Weights of a small mixture-of-experts language model, trained from scratch on English Wikipedia.
Size: width 384, vocabulary 4373, 88.7M parameters.
Experts: 24 experts in each of 8 layers, 480 Mish neurons an expert, 2 picks a token.
Below are experts of layer 3 (counted from 0) of a mixture-of-experts language model. Rows are named router (the router's row for the expert), up (a neuron's input weights, with its number) and show model dimensions 288-383. Each number is 128 + 32 x the weight over its row's rms, rounded and kept within 0 to 255. Numbers have three digits each.
After each expert's rows: "gets" lists some tokens that make up at least twice as much of what it gets as of all text. This comes from a sample of Wikipedia text that the model never trained on. Tokens count by the router's weight.

# expert 5
router:150149179091127172140110049128120149154122156144204094117132125085122117140109124135079148134048179140144119074117090141141114131108114089086074125129151100114146080152169141104129114132125134123083096139120133110097086120112090130126116128062128134152117170165136100134111092143104109147
up0:132068128123133085119107173133102087119172088115162164137120173146190136181098104129185138106093150121121108120119167106095091118138101118121131212099160080116111098118115215140122113111129095074171130158118104123137192087120122145118097141113080149085112100166161106096094130142153148112
up1:113122120176135178124113161131156140133122142104125113130140215124102208119079133118087122093088173135114138120127139094143130129104131126145173136109141123140098100147216098160107197172135109156108135085110141122100104103082147172128038122127087106140174143157120149134182197205099142102
up2:118138185158180185102143084099057176103155100119155080141071122133192105124106071056129139180155151139114158094125172082199170090129151126040156159162146076112140089140130070196142161066157149165107116161119156141147145119145146078113173172111136073153058143149149115123132146151094112120
up3:144084113114173110169129089105138119110182093161127140138131087166122127101112130147180230165143114162085099156081218122145152120105098107108125174135133137150132146127152094120113153110054190143133147114095098139166079092165111122104147118159101165117114174087121178097149098107157155160
gets: "an", "or", "n", "o", "is", "s"

# expert 11
router:148091168184079126073155177153148112125170112193087145214085092088184113086170149146135120115088108169146169157123099161101143108109104138130100115127126152202152098153163093088154091101135104118161096154127154107120200129177135098128106103142107143109145159063219097034121083137066151128
up0:091151137105099166097151110166188127138104083092130178151141141139208174088103147117108132153127103111142140128135109167117118100094126089119119075168089159130158144177159135124122174094114127104097106121125139152096105140179059098112169097194141094102150101139106179131140119108117127089
up1:073125056152124126143088147187143139098090082161133120106200088137114120095129115096196173157120115187143089135127122147149075108172112140148161113108141192171174148117136150175118138062143116124141119118162127160167158125142133144144101203125153152102142155110110161144134106100096128149
up2:134118093194132080179169145087145107147137195062129208125174152148156138131148098163132144126149185126112083115144122082103165072185122102186161128110109083140131150103063153122060158130090151091096104100139120199118120158099143112215090126113128190121038131153179134184164159140133169156
up3:053092116157151067132152117096106139101139133130116151096137097162190109137138139160184139096189077135144126146141154177128121086126084132172114143127167152190124110122181093130163141108185124129100151139136113204099149124108088166147153206175177097104156163145138120142168094093134092128
gets: " |\n", " B", " S", " M", " F", "S"

# expert 0
router:104121174128169140119112133104165126087104126139140113119118135185168122112104161144122158114116111117074182120131157098106102090184149137111127127137122142140117111138188148132125190151129163169147074089152066117092114073081153099174121176154176140123146119123059130095090152086173068091
up0:150098078157189143104144108155164111184140093050121082163110151109172125102143083093120140103068135154126133150135103161094146128130099126178154099042121084168103131153136098135181154182101097134136168109112150106108157159209150115121133110125156098189120147139120125087100146137134110039
up1:161187111155154142095135162146159147167145181160178139096112141140147161177170115130159171143140067150173122123168146093125128099125088197167165137149139076145073132181101160142144111093082151117080171115075208099093112091104120076182133076183100133159134115117108133099187139129117143156
up2:128119119125129115143171111109081158167180152133191135079089173142166123129212143049120107178174099120106127123156141137121127122120136135145134165126169109118095109102129116112188167168095149118112128152144137112096107121158111177151110081137105106073157130085159137144138107165116149157
up3:066124163129068145133156164107156127173145105113184145103085143153173112087201126048122178150097107133155131156046168147142112119101104104065142133118179123149155195099107148129150141086171121098157147185145109100142104187081113120115155114139146110129065147094134108095156188143086087139
gets: " he", " to", "\"", " it", " He", " which"

# expert 2
router:183125095147128108143131132181095141105133115017116125135157135163154143091126144116034106117156099112091080102121159148151122152139126114127159117113107171099113112077117109156173190101134094131123106166119120095084088129154076151171107149123091122093133145101094146151157105177183125134
up0:141125110143164170149186084158136143101077131125090131150165125133148133191147055116133157085086107088124126107170122085121156156159147114143135122119117085159166129109092145177126202097079127125104239087121116133123147092193113125129110169147121097201116119148122166133090114170138162115
up1:134156094144091142171139083084130081087072146175159163152095093109169110072135119197145118174108208040112136062104174071102128163143069121123137124104121165105150083124097147117151142150111115148122056173107159128112119087081130106111136125157079157150112112126116129094143123083114147109
up2:155143149126151128078157024105137124115118094111154118138162109088107203140129147098118144105115127147089137156110133133155135122052135091141116136149161145155116132131106161156145148134123133075109197098185157181092133173153137159107089191168121141134204130117178153108042146108072114076
up3:108121193112141210115140038157150152116080181148148098166123129133064089148072172102192145073136136144138124071162105110098169167169125066122167152067200140148151144123128123139128099118109067153169171146129165174132121099087126150164177125118113159120099171124069143141115070171159143124
gets: " in", " for", " on", " at", ",", " is"

# expert 14
router:134130104115092089079122144134126058113097125111161108137101072128092145095086145159095089127139158185155126080099148128086159162138104174121131105099131191134156082146103091172114160129092222177166174068090143068153189099157132146158179127132117110082093154141156113178173112150094114101
up0:116070150139198119102164117120149114174143156133095089081152148090067146083141124128129135168181116136164120144137120170181133109129108073125152114127137156147139152196102123146085175074123163131121129059128146184107160129100131099139128152199173083183142128202050100085109190122097121073
up1:160160126165135121096136168150186153194100184093070139147138105154101156166149137080129111105092127120075101115144122125140099107162136101108114133098233165194074113180121111073146101178089092135095106137151078117108153151096096126146153170134133115132121119201131055152149102084126130078
up2:155106212140099103141130144189128109125140129037110172122112152104149148122112132164126067096101097148125133068090093109138125119154153111152177148106180144188118111193151108103141083169136167148111139098126100113123118181157144150132103091149119063142150129171090136163115123134095221079
up3:162158106114102154121157138124128129104100146141079137168112132145170107117136159110208139161115134088112116122065155119190171121130158079030084097112143170146134133106127129138148051128154091072093118125179175147153134132117137142074089157166179078105160189181168117195162167087095163155
gets: ".", " to", ":", " |", "|", "0"

# expert 13
router:148104181140147132094099139152161127120126121088099127196098083115129132148122080140144132144126092150107133154135177114125124151123129168109155140153124163086110131137153130116148139143105180150163075142137188166091135165134213149131116199131135103077121135148141112090054167141123120150
up0:125118098137157175177126039133117103128192173169106146132112160171122144134107130154169066146092126140116087179163089115064101081135064151136097152165171135157108088128147159124128150126136127129100170073196156152054094112133057063146150147173113123173128088133118117113114151117178083144
up1:100139126153201156125183158100160204069135136128165072084104140146082086153127171095102113093129074166101137131099174123150182133029116108129113052180167120120093052145055167110164095110138145131110162129135105112144084130111131113109144129140176074113153100160174134115138178190130086011
up2:162113146190139144070162111156084120145143178095097147098121190105145146113134082123098192138144177026130204209089091103125084105087113151103173090159091158123130147143148069104086149096154105149131108122139150134100101160138135146145144163157102137161138159098086129086152140202102103109
up3:052122147142172149056149099099121143115118106140127148105116137156086128115071146124136156138195161130080110042134181072174132124149080113120099100180212148100153033162112163092152138156122142128156123135152164156092167143120176151093151083122109138189097165146148112203140116091120092126
gets: " (", ")", " \"", "'", " C", " B"

# expert 21
router:139138157146198164126175121148089122150078144065079149139157117062072186113163121129115138100095079080129121123131119063133100186121095116143142151126136120094135190127210152159146067169158139110117083091112102128144133121140132080101194137121154190141127159160126150126147187157128146083
up0:120116124114138137098075165150166083143128066102189118132129156136142160159157129095117121096131141209098162111170215139122073149094071139144106179161138146116111083150143076119146184123133106108121198186130078109105098145034147113132168120151076120076093094114135063134165124126125136172
up1:143078157123149117138133070163047188161185175135190065143108092174193104150130103172090133129119158157134098132185148084131137109139132116126178116114132128147128138210141083127111095132121157129117145118110114127156117109131172172136129159178124155070130103138159142149190163121145115097
up2:081106143145138124136136127118122097106176167118108157111066135132205138211107154088158140120181109152105138167112130129141107102076131084163168203060124212159107132166124104184105129127165105146169159189113141133070072163155170072093075132168079134130137146153118141094086161170111183183
up3:083160130168112075139097191109122129095097121084165149117080116141113106134137137137049115166116145082110166146115159163130108151119082126105131132077148100186161133082149119167085188077198103112132072210144075163142118174124134099110125093134067095127103142158172096154186152073135120092
gets: "al", "ar", "ol", "h", "c", "p"

# expert 1
router:114145097190144117114180125128109169159124095187146104148072108104135139155108114086150135133087090141082159115126154163107080125090051146156124131129127143146111148083164133120072163146084128113124215107129187099177175138136079155083118153165123107147147129103141073144133112145139143124
up0:142139119164175123160157123142087072121055128089156152042207166139151114131103097139101163129081156142109060077094135054089061102184094242082121018081139161158057081145149077101147158112115166198117124146140079171125176106110118099146092151099110114158109167106117152106151098137124109116
up1:105114186145155132152159102075175139114101122139072165121163146092149146133161060140133136084142146122147086167099149147144116108106110096217092100137185168130201120101130064119104111103134107118143126163140149152088134124140091141095166139106160160103150172134128146110055113102116125160
up2:143121118087156088150096102122150132131159215134097115138113163135101180198136135091151058123153137158149099108129176103081124102208114091132169153096167164129120096121148122085163107151133120113104151077103156130087112061107128160167142052115131129085187067157118132158176135134058126157
up3:113124118164179092166139088131154131147147134135155118126133146132115189122150070095129154163099140125140191173150152130198095089198132167105150141114146126076090066166122088073125102123103095103206187094140144110108081088182190170123164132124106074120135077125142103106114163143154087058
gets: " |", "|", ";", ":", "-", "\n"

# expert 3
router:074163113060105158141174183062135126120147161169141135078142128172099129187127135147134091124185129121200116171067118102197186102122141125143156089086134112128164162079065186109184172140106136083121123132126120145126082166114110058152117146163114090109154096081100105127197141112078129118
up0:095137114127119067130119175110153145155180108151134159121141175113144167130106085123084112142137150107117140170139195118147132133123104139144077133088134073118130093157130122123146122084042085098133152117186137176098128132092180161122072171134122172116100079131172093149140193169150182167
up1:112040155134177125154142103154114143197152175092117183113073102144165106141119118105189125058192144127093151175153139129149125135153114135089059071102136108121073129167132155139087114112121123147101126081147188188122090092199152146105156151170183140147115092135102135173113114144143130123
up2:124137216166178157085134043150159118166131093087122148107093063102094116151090143089107082069104138213115143111173112144156141111152117141098085107068130101126073098103134073141066070138107139083127136174187089110130117116124132132068109169153089143132117131137124152117175088149121112152
up3:117150123111135154081102151129135127114123145131114139072122126140072189125127143168126143124165139099051164185137133143172082122091113152103065109152060096093104083136199127068102151111111081145158159170132166092133154078109096112086119183168159184170093089077130134127061143201183128134
gets: " as", " by", "ed", "ated", " be", " was"

# expert 7
router:137135176129131086148070148054157082139141157093140177154107102196125175133142142104135110094157098140112085128132082091140080189109148116146084090094139145136127150144135124176185094129159091102106081131119162158144135123115155173135131110155110123096129124103106157083071120125120193115
up0:123121096194119094085114135146105127112085103087096158102163088164192121149085125107157137068156119168115090146120094114153191122135129096124133153131157186120159118122124193174195149175110149121120102173092095132150088059119133069101118143178129153115075096110163107157129141123159128195
up1:114077137111165141098176117142179100177142067072191158144106169127075119127115169049182154159116143095100131187149135098131174111200155044129125129157124074086116138174142131105146102137129118114148162130231147117172189116146124147148118145152172141141131106166139107082106167172157088023
up2:080089132160150150100124136166147116186151068154125154121120164125112121194129147069135130169154113114121144094124148116111108136153132155130166167131203171118128082120187112062128163109011110098156154104135190148119125080177137137150116103102103085155059095111132072114128176125127110149
up3:131086123145129097122143144155135112095126082140118154120108150133093094139162120116069126219198143162173166159100127154148186098129035099070115114181140040121170114166108141068110162112087144126137161162111132160138107136157130125126139108135150136149115122191100145192143095136075135106
gets: " ", " w", "–", " sp", "/", " l"

# expert 18
router:084111114212168130119111148132125172134111135134185143159164169113178118071132101101098071168108127092132151111134128128142176085100131143205110153172139102158141122166148094101121114113149174117188117104194106140148111127067211088107083096063167121128118171094123174138130061122112090163
up0:088113122154093148095130089151200127096095063132151135101128120120130124154127142111151125148137122141100108145097120128113137116163134120093081086129188158115147105133064178138125144105120177099095171141150117221106129092141126211101132133145064107158162072136131193111125184160136132175
up1:062130123157174091190155163116173170111154143133179175112122148141082118178110199110192230106112149105125112095056117159093113126059104133122119119122116145156078113119103143141136129146098110211154134131105113110090081119133100088104122142141107124164091128069150129134097045065079080093
up2:131120153139180162102092146150122147152135093105145112129147178171161098124042128084154127145143200154136163197092097189163137138156103109133091129143133119129069131173144088113128094092128179157095149134112091159142105167166058126130148172124121185134121100195178133089133103138081195121
up3:117124121101095146092129122137094121150176145094156201162101088150131133131108098160108135105157120157164116092095116080125077122185087140187111061141184077160117077132149166117208096161077126082067130108084107120075076091130121114115138089111165108136147116152110190102135166127110160182
gets: "1", "2", "0", "b", "3", "4"

# expert 4
router:129099114105068098139129131167164148115119120147144115130137114193163136207091166141153101124151179120149128132161161098162142109113121131117107125175121151104152111118099164117151193080183096088125202095095149151090157138159157128112142128143137145145135149123118160097103143155108109139
up0:090092121102129123131129143104097139127126064125141115104147127078177130130210092143161111091101124084070101195136124127142152075134137200129156141146111179114047152168144176110189116120117132205158123172143117107125109167083147173117163119128098055186116119118167131118080100142127201090
up1:158100138126132091090156080094106167109186130095168101153155082159122165133157049106112171148162140096091094093151093143090154111112110124148141163133117117155158104108153122074114132096136125090162053155151172164091155134108150143098145182197140132117174133124167102111114144178153105103
up2:151049175119177202078129147153160146107107084071105123172114048140135138122092061096113113059104028151135038101111052131115093156142153185205177120149103121132112141157112102135115150134114123172154115187158083163128101101143104085146117182096097107133195110136132163066101108153107135137
up3:057029235132157216090169093153151149124139143138163126123093086135117117069087150077088161059111162179115140091111114127116174139102117102139168059119177092150114112094167099141100066134126133118054101230144111134135117149192148133082129118150089108152142058128118154085116094172146126110
gets: " of", ",", " with", "ing", " from", " to"